Experts of a small language model.
Size: vocabulary 16384, 38.5M parameters.
Experts: 32 experts in each of 15 layers, 64 SwiGLU neurons an expert, 2 picks a token, a shared expert of 128 neurons.
Training: 271M tokens, 8274 steps.
Below are experts of layer 5 (counted from 0) of a mixture-of-experts language model. Rows are named gate (a neuron's input weights, with its number), up (a neuron's input weights, with its number) and show model dimensions 0-255. Each number is 128 + 32 x the weight over its row's rms, rounded and kept within 0 to 255.
Before each expert's rows: a language model's description of what the expert responds to; "mostly gets" lists some tokens that are sent to it at least half of the time. This comes from a sample of Wikipedia text that the model never trained on.

# expert 0
First digit of multi-digit numbers, mostly 1 and 2, in years, dates, scores and table cells, such as 1994, 15, 33.
mostly gets: "1", "2", " it", "3", " ab", "It"
gate1 [125 133 173 137 119  83 102 146 122 139 108 153  86 124  88 169 162 100  50 162 132 109  75 140 103 164 158 105 143 114 172 115 146 159 103 156 108 124 133 107  93 155 141 136 140  70 126 140 105 117 163 162 141 196 154 163 216 217 115 120 199 149 185 127 171 114 105 126 120  60  87 137 125 155 152 105 176 163 140 126 110  80 118  96 150 157 140 147 156 169 127 101 151  90 176 119 140 193 122 132 155 123 123 112 112 148 141 134 155  81 151 168 129 152  53 139 135 139 140 181 180 163 104 138  75 153 132 143 143 143 182 130 136  96  96 153 115 128 144 181 119 101  90 108 118  78 123 115 120 102 172 106  67 131 146 120 156 151 139 130 103 155 125 132 140 194 141 132 142 104 113  82 112 165 136 151 148 143 138 116 107  88  99 100 139 104 146 174 141 122 136 225 176 107  74 111 123 113 156  91 193 125 130 112 150 106 173 123 165 182 226 185 150 124  95 159  59 163 198  80 142 132 119 131 124 168 109 180 159  96 118 169  93 108 127 122 129  54 128 176 175 141 101 165 186 102 114 136  98 149 165 114 141 104 109 131]
up1 [110 124 157 142 130 134  54 111 134 129 108  69 154 130 107 123 134 118 148 129  39 126 116 138 102  81 184 151 139 133 113 100 106 148 173 123 104 141 113 126 120  81 114 148 117 155 171  12 139 122 145 123 138  71 119 117 109  71 120  90 117 133 127 179 117 130  93 155  91 188  77 143 145 163  98 148 111 140 147 140 164 112 123 142  47 122 100 129 185 102 169 163 121 144 115 138 108 169 132 122 116 160 164 164 112 151 124 117 138  89 127  66  97 131  96 109 127 104 167  92 125 125  82 134 134  72 121 102 101  59 107  85 166 122 115 120 198 104 101 155 190 122 144  91 121 151 133 149 112 129 113 158 157 116 191 116 165  94 122 179 101 162 107  92 202  65 128 129 157 142 160 138 133 142 140 133 114 110 144  76  91  58 122 184 163 116 107 132 147 122 123 102 198  72 131 148 127 148 123 103 150 115 158 116 137 121  98 183 167 168  80 101 135 133  84 131  52 112  76 117 144 184 141 120 192  62 152 111 118 117 123  88 122 167 110  77 158 141 160 101  68 116 157 148  84 215 146 106  57 127 110 127 129 106 142 179]

# expert 30
Articles the, The, a, plus that, which, but, and the === or = signs that open section headings and equations.
mostly gets: "The", " that", " The", "===", "=", " but"
gate0 [112 151 132  96 133 110 175 101 154 154 133 123 104 121 106 107 152  75 144 205 146  89  80 128 122 166 147 124 169  84  90 109  58 123 131  97 176  56 158 153 166 106 128 191 147  98 117 162 137 104  81 159 147  94 125 164 156 140 109 104 155 123 139 169 153 179 132 105  80 133  93 149 109 114 133 187 179 189 113 216  55 128 110 113 163  67 124 140 130 171 136  97 144 129  89 136 105 101  72 103 146 109 129 141  76 153 100 152 128 136 111 171 181 136 108 162 139  94 148 153 175 100 179 135 111 141 100 141 110 135 118 103 117 109 134 190 131  93 164  97 103 118 148 144 117  76  99 143  93 137 134 145 159 119 101 101 144 132 185 108 120 115 119  52 159 156  71 182 136  94  90 135 111 127 110 133 161 188 157 127 120 120 164 132 153 161 108 191 119  93  96 135 210 151  84 126 146 106 140 119 190 141 178 133 119 114 129  46 128  95 136 154 135 132 105 136 138 106 116 146 143 153 134 145 148 182 109 131 157  51 136 206 175 135 203 185  91 140  95 140 119 165 173  96 137 119 142 132 151 150 137 137 115 184  90  52]
up0 [134 103 159  75 121 109  97 125 220  85 158 165 102  93 122 142 121 132 118 158 129  89 156 119 106  71 136  80 117 158  81 105 130 117 112  73 113 101 170 109 131  80 102 141 134 125 125 121 133 132  82  40 124 110 129 145 122 104  97 184 141 199 138 136 118 188  95 150 121 153 117 112 136 134 115  96  86 118 151 158  98 168 150 167 148 136  78  61 108  97 155 152 144 101 168 146 153 127  61 126 136 105 107  82 154 141 141 117 190 162 131 119 130 131 153 103 164 106 122  96 156 122 152 150  88 133  65 169 149  50 125 119 159  97 137 122 113 153 174  95 125 120 203 112 115 157 135 116  87 136 169 128 194 131   0 117 105 108 154  82 157  67 117 141 144  80  89 130 108 123 132 126  63 160  93 104 167 122  89 193 121  78 102 119 187  89 117 139 109 126 132 118  99 158 154 180 134 157 108 128 117 166 157 121 105 108 117 135 158 109  94  46  98 154  82 152  82  56  98  83 106 116 128 148 163 116 125 102 126 147 182  94 117 111 151 143  81 140 154 144 143  70 166  83  99 132 128 113 108  68  90 143 105 108 124 115]

# expert 17
Second and later digits of years and numbers, mostly 9 and 8 after 1, such as 1-8-22, 1-9-58, plus century and regnal numerals.
mostly gets: "9", "8", " century", "7", "6", " ?"
gate1 [121 172 147 152 149 151 138  62 117 116 114  85 129 170 180 128  88 120 103 100 177 113 105 179  98 107 123 133 119 140 155 126 154  64 121 102  59 169 130 126 136 112  82 127 101 166 171 119 164 166 108 149 151  84 134 109  95 101 187 214 134  91 114 136  82 143 131 124  93 115 187 160 167 111  95  97 165 125 140  96 141 136 114 180 107 164 101 151  86 129 150 160 168  63 112 198 105 141 185  89  96 148 154  97 133 107  90  99  42 171  95 146 124 130  93 141 116 160  79  94 184 157 113 143 142 130 133 113 129  76 114  97 131 123 192 121  99 134 156  74 189 142 133 155 118 154 168 139 112 149 122 126 151 122 145 242  82 151 147 130 116 182 113 115 113 133 111 145 203 110 178 136  91 171 151 127 133 106  50 145 122 126 127  87  67  84 156 129 121 173 174 127 102 105 112 153  89 136  70 123  88 104 121 149 169 174 139  78 172  70 134 121 134 166  69 146 114 163 149 107 171 153 152 123 139 111 142 134 175 135 129 104 107 134 133 150 122 137 109 113 124 125 107 152 181 142 134  69 120 119  94 139 137 163  42 128]
up1 [191 146 119 108 112 149 124 107 111  81 162 141  95 127  97 183 124 137 116 104 202 114 118 160 160 118  97 130 161 169 133 131 131 109 153 147 148 139 156 176 144 132 130  82 102 139 128 113 121 184  66  39 186  71 145 138 132 127 117 112 117 162 141 123 116 142  89 113 116 135 120 130 116 178 153 159 181 114 115 133 118 168 195 103 117 148 137  78 142 123 120 159 117 182 159 198 163 151 132 170 125 102 131 172 139 122 177 105 190 159  78 143 152  93  59  93 138 138 157 140 131 104 122  89  83 150 118 113 114 139  94 117  90  99  96 136 118 181  72 129 113 115 156  76 146  83 127 153 110 123 147 173 139 128 134 147 183 140 161  84 118  38 148 128 156 158 126 119  62 126 162 102 126  88 139  93 124 135 143 166 116  58 143 108 170 204 136  70 144  72 115 133  61 124 162 114 194 153  83 106 128 159 123 108 110 109 120 131 139  70 113 155 137 117 141 169  51 111 116 115 105 140 153  88 112 153  43 100 156 146 139 136 207 162 102 116 215  90 131 180 149 124 131 107 139 144 185 173 120 117  90 135 117 167  84 116]

# expert 8
Non-leading digits, especially 0, inside years, statistics and codes, such as 2-0-24, 2-9, 50.-0-%.
mostly gets: "0", "–", "7", "uj", "5", "ang"
gate1 [128 161 122 130 126 190 136 150 107  77 140 161 126 127 155 105 150 110  81  92 115 161 144 172  56 171 113 109 155 186 137 121 129 149  96 133 175 149 114 122 125  96 100 143 119 137 117 173 107 124 108 112 145  62 118 186 182 138 133 125 138  91 103 127  52  78  89  59 135  99  67 120 131 179 133 177 127 163 175 131 171  79 125 100 127 120 104 111 156 163 110  87 113 155 143 100 169  99 132 191 133 136 114 130 140 130 108 140 111 108 150 122 139 136  85  78 180 103 167 128 186  78 144 128 109 121 143 162 142 162 130 112 175 173 174  94 155 167  89 160 166 105 193  65  85 176 180 227 165 142 114 183 125 172 109 105 121 111 112 139 139 154 136 136 182 134 104  62  90 138 177 151 169 167  97 145 177 107 116 133 176  99 113  96 107 101 135 126 110 156 140 158  91 107 101 147 132 117 136  30 182  84  84 169 119 147 115 116 130 100 156 115 139 117 120 137 148 110 133 146 108 118  97 160 119  83 131  89  71 141  46 150 154 116 103  92 171 151 128  95 113 140 122 124 148  64 130 165  60 118 145 115 120  75 121 179]
up1 [150 150 145 188 103 132 122  97 114 158 149 128 118 133 184 166 139 187 189 150 138  99  69 109 160  80 140 120 134 110 179  91 139  92 145  57  75 146 119 113 162 131  87  93 122  89 170 175 129 131 150 130 163 125 159 168 166 129 145 111 103 163 100 144 160 122 117  98 119 175 166 139 114 119 126 107 106 147 118 105 101 189 136 156 114  95 161 127  93 131 134 135 192 158  84  49 107  75 111  99 146 148  87 136 113 159 114 119 139 185 101  64 130 129 146  99  96 122 140  90 165 144  93 160  91  75 116 115 213  75 175 138  99 131 150 162  74 165 139 156 145 136  81 163 156  44  76 110 162  88 155  75 150 118 255  93 107 186 117 132 141 170 113 154 113 132 122  96 163 112 169 168  97 137 109 114 150 152 103 151 150 142 148 107 157  82  92 124 101 147 114 118 133 140  94 147 174 178 153 197 138 129 117 114 120  88 100 134 172 153 159  61  94 126 130 124  88 118 130 114 163 155 178 196 140 170 153 127 134 147 134 123 113 163 149 127  66  81  95 141 148 138 125  97 182 144 132 102 136 120 116 106  77 114 141 105]